Experts of a small language model.
Experts: 40 experts in each of 8 layers, 80 SwiGLU neurons an expert, 2 picks a token, a softmax router, a shared expert of 256 neurons.
Below are experts of layer 6 (counted from 0) of a mixture-of-experts language model. Rows are named router (the router's row for the expert), gate (a neuron's input weights, with its number), up (a neuron's input weights, with its number), down (a neuron's output weights, with its number) and show model dimensions 256-383. Each number is 50 + 10 x the weight over its row's rms, rounded and kept within 0 to 99.
Before each expert's rows: "comes before" lists some tokens at least twice as common just after its tokens as in all text. This comes from a sample of Wikipedia text that the model never trained on. Tokens count by the router's weight.

# expert 39
comes before: ".", "\n", "′", "us", "°", "a"
router:55 49 58 67 53 66 34 32 50 40 56 57 62 49 48 29 37 48 46 45 55 54 39 62 38 39 59 58 36 53 54 53 43 51 59 46 51 48 32 64 58 49 22 53 52 40 62 51 69 59 39 63 55 46 51 51 52 49 41 68 50 47 66 62 41 43 49 50 46 61 38 43 64 42 48 44 59 54 57 73 52 47 55 52 41 57 44 51 38 58 50 37 62 58 67 30 37 43 37 51 45 65 72 73 51 62 36 57 59 55 50 52 61 51 40 64 48 33 40 62 53 31 47 59 79 40 63 45
gate0:32 46 49 51 57 57 54 46 63 46 42 57 44 42 54 43 56 46 43 39 36 40 58 27 54 27 50 39 65 37 36 46 64 46 61 57 48 36 54 60 32 70 39 55 61 48 50 49 53 42 47 42 39 53 56 76 58 56 36 55 47 51 63 50 19 42 40 46 62 56 61 40 57 26 41 55 48 65 47 62 51 44 49 63 64 45 46 47 67 53 32 60 58 51 55 50 63 52 25 62 75 45 36 49 48 38 54 55 42 29 50 57 69 24 49 50 34 70 61 58 59 44 30 40 50 49 56 56
up0:32 27 45 44 48 57 44 44 47 44 52 61 59 34 41 39 44 66 35 33 36 57 49 44 36 36 53 44 45 39 49 51 54 43 42 49 39 42 39 48 50 48 55 57 63 63 47 43 56 47 52 49 37 58 50 43 58 60 41 37 38 43 43 54 34 44 53 36 49 69 38 39 38 29 46 28 38 54 52 52 51 43 62 62 62 33 49 60 49 70 52 56 57 48 52 54 37 49 35 42 72 64 50 36 48 52 41 32 65 47 41 31 55 60 56 67 40 68 43 47 47 59 46 48 83 40 57 55
down0:52 54 53 52 54 40 45 25 53 55 57 53 44 44 52 34 54 53 59 51 62 59 50 51 41 53 60 46 45 49 53 40 64 45 66 55 59 63 59 53 31 54 52 47 57 47 47 48 21 36 59 42 52 39 30 50 57 41 44 33 37 48 51 36 40 63 59 53 57 44 71 56 53 61 45 56 56 52 52 45 53 43 54 57 55 80 52 46 41 42 50 33 43 62 42 49 36 46 66 54 54 55 47 35 38 46 62 50 52 34 41 44 36 57 47 53 56 37 56 48 59 42 37 53 48 36 45 52

# expert 17
comes before: "0", "2", "1", ")", ";", "3"
router:56 61 42 50 40 46 37 42 34 51 57 47 71 47 66 44 43 54 53 60 49 51 32 65 58 55 73 53 55 57 62 68 39 48 35 46 51 47 61 21 69 51 53 48 50 59 63 59 60 56 68 44 65 40 48 62 47 43 59 50 38 42 50 35 46 60 42 61 43 47 52 49 59 59 61 50 35 41 70 51 52 35 49 51 51 54 49 42 50 54 47 46 46 42 47 33 81 39 44 52 41 29 62 43 56 62 47 64 24 41 54 52 51 55 52 51 40 38 48 59 51 47 69 42 67 54 39 54
gate3:64 43 46 63 47 81 60 52 31 46 43 22 58 57 46 52 45 65 70 38 47 40 60 44 51 54 36 52 37 63 37 57 47 39 51 64 51 44 53 51 45 37 54 69 61 44 66 52 54 73 38 43 46 21 55 47 55 47 41 38 55 24 56 75 61 50 68 49 56 54 45 18 49 42 66 52 47 54 43 66 51 45 36 44 50 49 59 51 49 37 53 52 50 41 41 49 50 37 53 40 43 50 57 44 51 45 41 36 31 49 47 50 58 57 44 50 68 36 46 54 57 44 64 46 60 43 44 48
up3:44 27 51 68 47 60 41 50 42 54 51 35 58 47 59 64 61 52 55 45 43 51 42 44 44 51 54 49 42 44 42 51 54 30 53 47 41 61 53 48 48 47 53 57 76 39 68 55 44 70 44 40 57 26 49 50 71 49 51 47 61 22 46 64 57 67 49 43 72 63 56 38 52 40 48 41 49 57 36 57 64 40 49 45 60 61 35 61 43 41 55 69 58 45 56 51 54 50 30 38 62 49 48 54 60 34 50 40 38 38 43 54 54 42 59 65 60 29 53 50 45 41 77 38 53 55 46 63
down3:38 55 62 50 45 64 49 70 50 47 58 44 44 46 48 48 40 59 69 61 49 71 41 41 51 49 63 63 39 47 50 57 31 43 45 53 39 48 56 59 66 17 52 54 53 50 58 54 30 45 51 50 54 45 50 47 51 54 39 31 51 45 51 42 50 59 49 62 53 51 57 43 49 47 75 51 46 51 57 66 34 35 51 50 51 67 51 51 28 55 60 41 41 36 44 36 50 46 53 53 41 49 40 40 48 62 60 53 31 37 41 59 46 59 49 47 59 50 43 41 47 55 45 53 37 42 59 63

# expert 1
comes before: "==", "The", "===", "S", "=", "In"
router:53 32 47 61 51 40 48 55 39 59 57 48 47 38 61 52 63 46 55 34 52 53 61 37 38 62 39 46 36 59 52 48 42 60 42 46 53 49 49 53 42 67 34 40 64 42 53 49 49 67 52 50 57 59 40 46 79 47 31 45 41 56 45 67 47 38 35 50 57 35 32 59 47 45 52 40 48 29 62 41 35 44 40 56 41 38 44 49 34 72 59 49 46 55 38 37 61 43 37 50 41 32 61 50 52 53 66 32 62 59 57 52 48 50 42 48 42 39 59 66 58 55 55 64 86 68 35 61
gate1:37 41 51 78 49 53 53 46 41 36 61 65 55 44 41 49 38 37 54 60 50 58 61 50 44 47 45 56 39 43 57 50 50 50 46 41 44 67 55 39 50 46 64 51 40 56 47 61 46 42 54 65 49 57 63 68 54 55 34 52 48 51 37 52 52 64 42 58 50 31 54 53 62 50 54 50 59 53 62 52 47 44 49 48 35 76 46 45 61 55 46 43 37 52 54 32 59 45 55 45 52 36 31 53 42 60 63 35 49 49 48 57 50 31 67 60 40 36 31 33 40 48 40 49 47 53 54 41
up1:59 65 69 33 46 16 49 59 47 61 50 21 40 64 49 48 47 54 48 57 60 38 38 44 58 38 49 75 53 52 44 27 35 41 57 70 40 51 48 66 46 43 58 56 54 46 71 62 59 55 50 29 42 44 44 43 54 52 49 50 54 55 61 50 46 43 61 52 56 55 57 35 42 36 50 51 44 48 55 53 65 41 47 50 35 43 72 53 42 60 54 59 50 39 57 34 42 52 46 54 53 63 56 56 69 38 39 50 47 45 56 28 54 59 48 48 65 50 56 65 68 51 62 46 42 33 36 52
down1:40 54 64 52 60 55 42 50 61 60 51 45 53 44 50 61 46 39 60 43 56 52 41 71 68 63 58 50 49 51 50 52 38 50 29 32 63 64 36 39 52 53 52 47 52 61 55 46 32 40 41 53 54 53 44 47 65 28 48 51 39 39 37 43 45 47 58 50 40 70 44 28 67 53 65 58 31 53 72 26 48 61 29 53 57 51 51 54 46 60 40 56 48 49 54 47 48 50 42 52 62 44 62 63 39 52 53 40 54 58 48 71 46 49 54 38 42 62 28 66 37 62 44 45 40 54 53 65

# expert 26
comes before: ",", " of", " (", " and", "'s", "\n"
router:47 42 41 52 51 44 68 40 37 39 51 45 32 41 58 55 44 68 61 45 59 62 66 66 54 46 54 46 49 54 30 41 52 42 61 63 39 53 27 63 46 38 63 52 36 46 37 57 60 48 50 47 53 44 36 44 57 48 60 52 52 58 58 49 39 49 56 49 65 42 56 40 43 43 43 45 60 53 44 48 60 45 46 44 64 49 48 60 68 48 44 26 43 51 48 63 53 53 40 58 41 58 40 54 35 49 46 56 52 42 61 60 54 50 37 56 48 57 62 64 42 72 46 38 40 53 54 57
gate3:43 70 39 34 62 63 62 36 37 33 47 75 46 43 43 68 27 35 40 45 43 49 57 52 59 48 54 52 34 63 39 62 43 66 49 50 42 49 43 69 38 62 59 54 46 49 52 50 60 40 55 26 60 57 58 42 47 45 51 62 60 38 63 43 50 53 41 63 55 43 46 51 40 48 26 54 73 52 47 47 57 44 37 56 54 47 53 52 52 58 53 48 34 58 36 49 56 53 58 48 57 53 48 47 44 52 59 71 53 53 57 41 59 48 46 63 39 61 31 45 40 50 36 36 37 53 67 49
up3:42 46 49 40 44 51 54 44 57 45 57 46 41 41 54 78 38 46 44 43 57 46 63 43 52 52 61 45 46 62 45 50 43 58 54 41 41 47 37 50 33 55 46 41 36 40 44 58 64 42 50 39 57 50 41 42 37 31 56 48 52 63 60 53 51 43 62 45 56 43 51 50 48 48 36 53 58 47 43 56 45 39 40 58 48 47 64 48 36 66 44 24 39 51 48 62 50 62 59 50 49 59 51 58 60 40 53 60 52 55 40 63 64 51 52 65 38 61 51 63 59 48 39 68 45 52 70 52
down3:38 47 28 53 58 34 60 52 58 51 33 27 53 55 55 53 50 40 58 51 59 56 53 45 65 46 39 66 52 30 65 37 53 41 59 45 56 57 58 56 53 40 51 54 48 57 42 46 25 56 32 53 34 53 60 61 66 42 70 64 44 75 51 41 56 63 43 46 58 47 53 45 49 52 48 48 41 43 51 55 62 51 34 58 49 46 58 47 43 64 60 55 66 43 65 52 32 55 43 61 45 62 51 60 42 59 58 41 68 54 51 47 51 53 46 55 58 69 61 43 59 48 48 77 46 58 49 51

# expert 16
comes before: "-", "|", "–", "===", "The", "=="
router:58 52 54 71 49 55 64 57 59 36 62 64 54 54 48 47 54 53 66 63 25 38 58 50 57 49 48 63 60 41 44 55 53 52 46 45 40 50 53 67 40 43 52 48 39 48 50 55 37 42 61 41 32 33 50 41 61 51 58 61 43 54 40 58 51 50 47 53 34 47 55 36 44 48 65 51 40 46 48 55 57 49 64 65 46 49 48 68 36 41 52 19 44 40 40 40 65 45 46 51 44 55 42 32 48 48 65 44 39 55 47 47 45 64 72 57 52 33 42 36 48 37 62 46 49 45 55 63
gate1:58 35 51 70 46 56 49 56 73 46 38 42 57 44 57 54 59 34 68 29 42 52 53 42 52 42 47 41 50 47 45 43 64 36 39 38 50 65 38 53 39 44 39 49 48 43 53 41 41 49 26 52 51 49 62 36 72 38 47 47 48 47 59 62 48 46 55 40 56 50 51 50 55 47 58 66 63 55 52 47 66 46 56 60 56 41 50 48 41 50 57 52 59 39 34 43 40 54 58 46 59 38 75 38 44 62 61 51 69 42 46 40 35 53 40 63 50 47 34 47 57 50 69 55 71 50 55 63
up1:36 62 54 29 58 47 40 51 18 52 41 51 49 51 50 50 56 51 44 60 52 56 46 60 45 55 52 61 64 50 67 44 28 58 51 53 64 34 37 50 56 60 63 62 58 55 50 49 52 66 64 55 45 78 42 51 17 65 42 49 43 52 52 48 58 55 44 53 45 51 38 46 66 59 51 47 60 56 52 57 49 45 52 36 47 61 61 52 60 36 45 62 61 63 70 66 47 59 59 46 37 51 49 66 52 38 43 50 28 58 53 41 63 45 64 32 53 50 52 39 48 54 34 43 34 41 42 30
down1:47 59 27 35 40 38 50 37 43 46 61 51 50 58 60 57 50 47 47 45 48 43 69 55 48 48 39 64 52 41 72 55 50 41 60 48 49 44 41 66 61 55 50 48 19 43 61 56 84 57 44 50 50 38 59 48 43 52 39 59 41 44 56 55 59 42 47 52 53 19 38 63 59 46 49 52 45 56 42 51 44 62 47 61 55 53 72 43 51 52 55 52 48 42 47 28 49 53 48 67 40 53 44 52 25 44 51 59 43 60 59 59 53 23 46 45 68 56 62 43 35 52 36 51 65 61 50 43

# expert 31
comes before: ",", ".", ".\n\n", "%", " and", " in"
router:44 71 53 45 42 63 66 50 57 54 54 59 43 58 48 40 43 55 67 51 56 56 64 49 38 48 46 63 39 77 60 50 49 47 45 33 63 49 50 62 71 60 64 40 37 57 60 50 52 34 33 60 40 60 59 53 51 73 49 56 48 54 61 57 57 36 50 38 38 60 62 47 51 41 23 50 55 56 57 57 44 34 37 53 33 64 53 43 63 52 49 51 57 51 49 67 68 50 40 58 34 51 47 57 32 46 61 38 49 63 53 60 73 42 35 58 46 38 49 67 54 36 35 50 50 28 39 59
gate26:43 60 41 57 54 42 61 49 52 43 49 45 31 53 44 54 51 49 52 33 52 25 44 51 39 41 55 64 47 62 47 37 59 39 38 46 42 31 50 50 63 44 79 49 48 49 42 58 71 49 60 35 52 49 47 49 63 47 54 75 43 42 39 50 56 59 48 50 50 44 26 35 68 42 35 69 55 45 42 53 41 70 52 42 49 52 48 48 56 55 44 51 66 51 62 63 48 40 32 63 48 45 23 65 58 73 39 60 49 36 32 45 57 35 46 46 44 49 45 66 44 55 61 51 77 51 46 35
up26:50 66 47 61 69 47 55 42 41 50 58 33 42 64 35 62 43 39 60 47 38 43 49 41 47 46 64 64 46 58 42 43 61 44 44 51 41 38 51 62 59 41 76 48 57 33 56 65 66 36 43 47 55 50 61 63 67 52 49 69 42 37 67 60 58 60 38 38 52 61 28 37 79 44 43 66 53 54 49 61 46 60 59 52 48 54 48 43 60 60 51 66 61 34 64 60 50 50 27 64 44 42 34 54 52 68 54 59 60 51 46 50 63 47 55 47 51 44 60 68 42 49 52 33 78 36 39 50
down26:39 40 57 47 62 62 46 38 45 64 35 41 61 45 38 35 49 45 47 36 56 57 48 49 66 55 41 47 47 61 51 53 48 39 59 48 44 40 53 46 50 48 66 45 39 66 48 26 52 52 54 50 44 37 56 31 45 51 59 29 36 64 48 53 41 39 52 73 59 45 56 53 50 53 48 66 50 42 71 47 58 38 53 53 58 48 53 50 54 47 49 46 57 51 56 46 47 49 41 42 46 59 72 42 53 62 44 62 46 60 43 58 47 53 58 49 51 68 65 61 51 48 59 62 55 40 28 59

# expert 7
comes before: "ing", "ed", "ation", "es", "ate", "ated"
router:60 73 43 57 51 42 31 55 63 61 39 42 28 50 40 52 71 40 53 44 47 46 77 57 53 45 43 51 63 47 56 23 72 49 47 40 44 50 53 45 68 33 58 38 54 45 44 52 53 48 47 59 38 49 51 33 38 40 48 50 44 32 54 60 55 52 59 58 46 63 36 63 42 59 52 57 48 62 49 54 47 30 61 55 50 33 57 44 60 46 25 46 35 33 62 41 52 61 65 61 66 56 45 45 55 39 38 54 47 33 25 53 57 53 53 56 53 74 38 65 52 40 57 43 52 51 46 39
gate3:39 54 37 45 59 42 54 46 47 34 30 40 33 36 54 74 68 30 45 56 50 50 49 60 56 44 59 24 58 43 44 62 39 52 45 47 49 77 52 49 64 55 41 36 41 42 43 64 71 29 41 51 50 42 29 45 58 58 48 41 46 45 50 58 65 56 73 58 66 49 37 70 56 41 42 45 62 36 49 57 50 41 43 54 36 64 44 60 59 51 29 61 57 53 54 57 49 50 54 70 53 46 38 42 57 61 35 53 40 61 42 59 40 42 41 60 46 34 60 52 69 48 49 62 52 45 38 65
up3:57 40 53 72 34 51 49 60 56 54 50 40 60 38 52 54 39 48 43 67 55 55 37 48 51 59 39 58 67 40 31 50 54 47 47 54 58 55 52 68 28 63 57 59 48 56 66 51 48 51 47 40 55 53 43 52 35 60 56 45 47 39 55 57 51 53 61 48 54 47 50 40 48 55 69 50 44 57 49 58 77 60 48 65 54 63 56 43 45 42 49 51 55 64 62 46 65 62 60 57 34 57 56 53 50 62 55 36 47 66 59 55 57 32 62 40 62 52 20 49 36 33 43 51 49 62 53 44
down3:65 54 52 48 46 52 46 44 41 43 69 34 39 39 52 48 54 57 58 54 52 47 47 41 51 44 73 53 43 62 55 41 51 60 63 55 41 54 57 40 51 59 54 45 47 45 34 52 48 49 46 56 57 45 59 14 36 56 55 56 40 60 26 48 47 62 56 40 45 57 44 60 50 57 42 50 22 54 45 40 43 29 55 51 59 42 51 33 45 62 51 58 43 38 46 56 47 45 59 39 60 65 60 57 35 60 53 63 50 55 55 52 60 63 42 49 66 61 47 49 52 59 50 55 38 48 53 42

# expert 38
comes before: " |", " |\n", "–", ".", " |\n\n", "%"
router:39 48 63 43 51 43 77 57 49 48 49 54 51 47 39 53 46 59 39 49 69 58 38 38 62 44 58 39 51 79 48 37 50 48 55 39 56 51 36 44 54 45 47 38 37 47 52 47 58 53 56 40 37 50 56 45 64 53 67 50 49 48 58 52 59 32 43 56 52 57 64 35 40 49 40 46 57 34 36 53 45 51 39 53 58 70 39 63 50 64 58 20 50 69 50 49 67 42 47 70 45 57 47 58 27 51 66 35 60 67 54 51 49 32 45 33 50 39 55 38 34 48 37 44 40 53 42 37
gate25:44 67 35 65 46 41 70 50 58 41 44 47 55 63 53 43 45 46 57 65 50 42 66 49 47 50 56 24 61 41 37 48 52 56 34 43 45 50 58 49 54 46 42 56 52 49 54 50 58 51 62 48 65 34 25 45 45 41 53 68 50 44 56 45 53 46 43 48 51 48 48 43 48 69 54 48 60 38 65 67 50 78 63 48 60 56 54 36 69 56 48 42 61 52 52 47 41 51 57 52 50 68 35 51 56 66 54 57 52 60 45 52 62 49 61 56 60 49 56 57 41 43 42 55 45 38 54 41
up25:48 53 53 54 49 52 26 49 47 59 56 47 33 41 31 54 59 49 50 54 37 49 51 48 44 61 31 58 37 42 59 51 50 47 59 41 68 41 62 55 35 51 50 49 65 68 38 57 46 45 44 57 44 39 63 42 63 54 44 51 54 50 45 66 36 60 42 34 50 46 39 56 56 49 34 42 43 64 49 65 48 38 42 45 49 69 55 62 38 58 39 44 42 37 63 61 44 57 36 48 48 51 63 38 38 42 45 38 50 60 63 46 50 41 22 58 46 44 57 35 60 49 41 45 58 57 66 70
down25:48 69 46 47 39 33 37 50 47 35 54 39 43 71 37 37 51 61 64 51 53 55 54 50 65 45 55 54 42 56 43 47 50 43 42 38 52 52 44 51 48 37 35 54 55 25 47 59 59 68 55 42 62 56 61 44 50 62 65 33 56 41 43 50 44 45 54 51 38 49 50 54 41 38 63 37 55 67 58 45 34 51 64 31 54 37 50 23 49 30 54 59 52 46 46 49 51 45 62 49 43 39 57 54 69 52 46 59 45 50 56 46 49 56 74 60 56 59 42 50 37 43 53 43 61 46 29 64

# expert 32
comes before: " of", ",", " to", " in", ".", " and"
router:42 52 33 38 38 51 65 52 59 54 56 34 33 39 54 71 50 55 50 52 48 38 61 47 53 53 41 56 49 55 49 59 17 52 44 53 29 38 62 64 45 38 55 46 38 49 38 47 46 43 63 41 46 51 64 37 49 60 45 48 58 41 42 60 31 45 69 43 41 40 59 47 39 40 51 58 50 50 58 47 52 56 45 58 56 29 55 37 59 51 24 54 46 70 66 64 67 75 55 59 48 57 33 35 49 45 60 53 54 58 65 42 40 44 41 58 57 41 37 67 38 47 32 40 42 42 47 37
gate0:40 55 44 58 58 65 37 55 56 51 55 51 66 37 58 54 55 44 56 60 64 51 30 52 45 54 28 41 53 56 39 68 62 53 63 55 60 45 54 39 55 49 60 50 44 36 49 41 37 60 48 36 55 53 63 30 49 49 36 42 45 42 46 49 62 36 46 46 43 46 44 50 69 54 50 35 56 46 44 52 65 51 46 64 47 48 29 50 68 52 68 53 33 31 62 46 30 45 61 31 63 58 77 55 49 57 59 60 45 49 53 58 72 47 42 48 43 49 41 39 83 56 40 70 52 40 48 52
up0:47 47 49 62 55 51 61 73 50 57 55 60 46 60 63 57 34 43 41 45 83 55 42 50 30 66 49 56 52 53 46 59 43 50 55 48 50 27 44 59 52 63 40 51 56 48 59 45 52 53 48 44 45 66 56 43 47 56 49 54 39 45 49 57 52 42 37 42 35 52 41 72 31 55 48 54 53 46 55 46 59 57 42 62 47 44 50 59 56 47 48 53 38 44 56 56 39 37 72 46 59 64 64 29 52 57 51 62 48 53 63 58 63 48 52 35 38 52 28 61 52 68 39 57 50 40 51 60
down0:37 37 46 53 85 37 44 45 52 51 31 71 30 53 20 48 44 38 62 52 46 60 48 54 58 45 53 67 39 51 44 49 42 54 83 64 65 58 46 48 61 56 59 51 49 43 34 42 54 36 42 52 49 34 69 53 41 70 42 40 56 50 51 58 42 45 43 58 45 33 55 51 44 57 34 58 51 57 54 63 56 41 58 56 57 36 46 47 49 56 46 37 58 37 69 62 62 35 47 51 43 64 68 70 57 43 55 45 50 31 48 59 50 48 38 53 43 57 50 56 54 28 51 55 50 58 54 53

# expert 24
comes before: " ", " October", " August", " January", " September", " March"
router:41 46 32 32 63 42 62 58 39 41 52 38 54 44 39 54 66 48 34 55 54 45 49 53 42 37 49 43 48 42 52 45 70 56 36 52 56 58 51 34 36 40 61 65 52 57 40 43 53 51 60 58 48 49 74 47 36 57 42 28 36 44 52 44 52 55 56 34 56 47 40 60 48 35 51 55 23 53 31 34 48 61 47 43 35 53 57 49 53 42 53 62 43 55 50 54 39 44 53 47 43 61 49 53 38 56 41 58 58 46 44 41 53 37 45 40 60 48 30 34 63 48 60 40 52 42 51 53
gate3:54 50 54 38 57 56 50 52 30 46 43 54 20 41 48 54 56 46 59 43 37 46 57 66 60 51 37 56 49 55 52 38 46 31 58 39 37 42 47 43 27 52 62 62 65 47 42 47 49 50 45 55 46 42 72 55 42 47 50 60 72 78 44 47 46 58 67 58 44 35 54 47 42 45 61 48 33 51 33 60 50 70 41 54 59 38 48 65 51 57 46 50 59 62 37 46 74 42 52 46 47 64 57 45 47 49 43 46 49 64 56 38 33 49 58 54 50 60 53 55 44 49 70 57 49 53 51 51
up3:51 27 55 60 51 53 64 39 55 55 46 46 70 59 40 39 43 43 46 59 65 50 42 36 45 31 43 42 67 56 39 57 56 76 48 59 53 65 55 51 61 66 57 38 54 50 59 41 45 50 44 51 58 37 47 60 37 46 69 52 32 49 38 51 70 48 63 46 41 58 49 33 53 56 45 50 55 43 65 53 58 46 57 71 27 52 50 41 52 47 50 52 53 48 58 56 24 38 43 42 49 54 44 57 48 53 46 55 71 46 54 45 53 37 38 45 41 42 52 68 59 56 30 57 51 58 51 51
down3:62 43 61 52 55 58 48 37 58 49 63 37 67 46 48 48 61 51 49 37 53 44 57 26 39 40 49 68 41 44 64 60 49 51 40 67 52 50 58 66 57 55 62 50 68 46 39 44 39 46 39 40 63 44 45 65 42 45 62 55 47 34 68 45 70 58 46 57 54 60 43 49 45 59 54 47 58 56 64 54 35 43 60 45 50 52 63 39 51 75 56 54 50 45 50 61 52 47 62 45 46 43 64 62 40 62 57 32 45 53 50 39 35 48 63 52 46 35 55 55 59 23 45 44 59 56 72 60

# expert 2
comes before: ",", " of", " and", " States", "\n", " ("
router:47 51 58 27 60 56 57 35 70 67 61 39 47 55 39 44 67 70 52 50 55 45 68 62 35 51 62 42 34 50 44 40 57 48 53 30 59 48 47 74 34 38 63 39 42 40 50 43 59 40 51 36 71 61 67 38 51 49 66 53 55 42 49 59 54 70 51 57 42 55 56 58 41 37 65 53 63 53 53 37 42 39 63 55 57 53 49 40 65 51 35 58 43 59 35 58 29 39 50 51 30 64 36 31 55 40 58 45 56 57 44 72 43 51 50 42 34 47 41 61 54 73 39 52 39 50 36 61
gate0:61 41 48 46 51 49 60 35 33 38 58 46 55 67 52 48 40 53 60 47 67 43 48 36 56 46 45 50 68 58 58 29 48 71 62 44 55 46 64 51 52 41 42 34 47 57 42 61 65 48 52 70 64 50 59 42 48 44 55 61 67 38 38 43 64 62 42 45 39 56 64 43 49 32 42 51 47 38 50 60 48 43 39 27 50 53 61 56 60 54 58 42 57 44 49 35 62 57 31 52 58 58 40 53 47 40 57 50 48 51 50 42 57 33 57 54 52 60 47 33 44 58 19 71 65 47 59 46
up0:45 50 53 43 55 59 60 67 63 50 61 46 59 34 44 47 50 76 55 41 47 64 59 40 63 45 35 33 70 62 61 49 60 34 43 57 52 53 69 63 52 55 30 60 56 46 62 56 47 54 45 47 38 48 44 31 42 48 52 42 45 47 42 61 54 46 45 38 56 43 34 54 21 42 51 43 34 40 42 44 57 49 48 35 60 48 62 45 39 64 48 58 66 41 38 44 38 54 58 35 57 45 35 42 46 63 39 31 55 42 57 45 57 41 53 69 53 62 59 49 47 52 63 48 67 51 57 53
down0:75 38 51 42 42 45 64 59 52 41 48 46 56 47 72 54 60 57 58 53 37 54 53 42 43 59 56 45 55 44 42 54 35 39 81 72 52 43 39 48 65 60 40 37 46 61 47 35 29 52 52 54 38 48 49 37 43 56 45 49 53 69 42 57 51 27 68 48 54 51 61 45 44 48 49 37 57 56 59 39 61 37 38 58 49 48 58 83 41 26 61 69 43 54 56 53 47 31 57 64 57 26 59 56 50 60 58 54 53 55 56 58 56 43 38 77 55 49 35 46 39 60 47 56 47 44 48 44

# expert 5
comes before: " the", " a", " be", " his", " that", " have"
router:48 41 54 56 66 72 31 61 55 46 34 50 57 45 38 37 50 47 53 45 61 53 51 43 67 48 43 39 48 37 55 42 40 49 47 51 59 46 53 46 50 59 56 53 66 38 51 56 36 55 36 60 43 53 49 38 33 52 43 37 74 64 37 52 57 57 68 39 53 64 69 50 55 52 54 35 38 65 46 48 61 67 58 57 45 45 52 57 64 29 55 53 42 66 45 53 48 50 43 60 48 30 55 60 67 50 43 43 59 42 58 45 66 59 44 53 41 55 44 41 50 36 48 56 29 50 46 55
gate2:48 65 37 31 53 47 72 51 51 48 57 57 53 55 46 50 57 44 40 38 46 34 56 54 61 62 64 36 72 51 41 54 35 51 46 39 63 62 64 52 51 62 50 53 54 40 56 61 47 54 67 44 54 37 52 63 56 42 49 59 58 53 58 44 63 44 62 65 41 39 30 50 50 65 45 46 50 44 49 41 58 51 52 60 35 37 46 72 48 36 43 65 61 52 44 54 38 60 42 34 59 47 50 54 63 45 27 30 32 45 69 52 37 53 55 49 55 57 52 47 46 35 62 50 49 33 38 46
up2:36 61 62 52 59 39 75 46 65 63 53 48 63 51 48 38 53 44 64 48 37 28 56 44 70 58 54 49 68 50 34 53 43 61 39 44 57 47 59 60 37 51 45 43 45 47 77 36 59 42 66 44 62 50 59 61 78 49 37 54 58 29 56 48 49 40 44 33 50 46 42 44 55 55 47 66 40 57 49 52 55 50 36 52 55 41 43 49 38 48 40 54 63 48 50 71 40 32 39 57 56 42 60 46 74 55 40 18 44 50 61 42 43 50 39 50 46 44 42 45 43 46 47 52 61 36 41 57
down2:40 42 54 46 47 39 45 41 45 42 40 59 27 56 49 57 55 59 50 31 48 23 53 67 50 45 70 45 77 49 35 44 48 48 56 48 42 56 52 43 39 44 53 48 63 56 46 57 68 56 68 34 63 51 59 41 45 41 49 61 48 53 50 60 50 50 49 52 49 45 25 50 49 35 54 68 45 44 25 62 54 59 63 43 58 40 49 49 51 37 37 60 44 75 63 61 55 45 61 28 55 68 45 47 59 22 60 61 38 53 53 42 55 78 51 49 60 53 62 35 66 40 51 54 68 64 25 57

# expert 18
comes before: " to", "ly", " and", " in", " by", " as"
router:47 53 42 49 46 52 54 29 52 55 53 46 39 52 67 62 45 42 59 56 50 31 53 50 57 40 57 54 41 38 39 67 47 54 56 52 48 55 72 62 49 45 60 65 42 49 54 57 46 48 50 61 33 41 37 52 51 57 52 41 58 70 68 57 56 45 48 52 43 40 57 49 39 42 65 44 75 63 48 41 59 47 65 44 41 52 44 56 56 43 44 60 40 48 44 38 58 44 40 59 54 31 43 42 59 43 53 55 49 39 53 56 64 51 30 40 55 62 53 59 62 32 73 40 28 46 48 56
gate0:44 42 43 19 67 73 38 44 54 41 36 48 61 43 53 58 52 31 62 69 49 37 47 38 37 48 54 47 44 61 34 51 59 51 53 66 38 42 40 66 43 44 53 58 52 45 49 44 67 39 42 66 45 60 57 32 59 51 63 53 40 50 51 32 60 51 49 57 55 62 29 49 48 65 63 54 51 58 51 32 32 65 61 70 33 57 45 61 61 67 62 36 62 61 44 49 46 34 41 56 59 31 47 53 44 54 49 34 43 36 53 41 38 43 44 53 57 35 64 47 56 58 60 51 61 43 50 53
up0:36 35 50 27 57 62 47 59 40 52 46 54 54 36 59 52 54 37 59 66 47 38 41 49 60 62 53 43 47 56 42 50 54 54 59 58 49 48 38 61 46 37 34 55 44 45 63 53 62 50 44 62 29 60 64 42 59 33 62 48 44 48 36 48 59 50 61 67 36 41 44 52 32 57 60 62 28 52 55 49 29 42 64 69 50 51 36 56 67 43 56 41 58 48 38 46 65 54 43 50 69 37 32 42 42 43 59 56 56 44 56 40 44 44 52 47 71 41 68 47 55 61 45 39 48 47 44 44
down0:46 50 57 34 51 51 59 42 55 60 72 60 58 47 49 42 61 34 44 33 54 45 51 50 57 45 52 53 51 55 66 40 48 61 49 53 60 50 69 54 51 55 52 44 42 39 43 42 00 36 56 38 74 53 47 51 31 59 41 55 39 38 69 38 51 43 56 42 48 37 43 61 40 43 47 54 65 48 61 44 52 54 44 37 54 32 63 65 63 54 44 50 57 52 63 54 59 56 42 52 47 73 62 40 63 53 62 59 60 42 50 54 61 63 47 50 47 58 44 61 38 52 41 46 08 45 62 51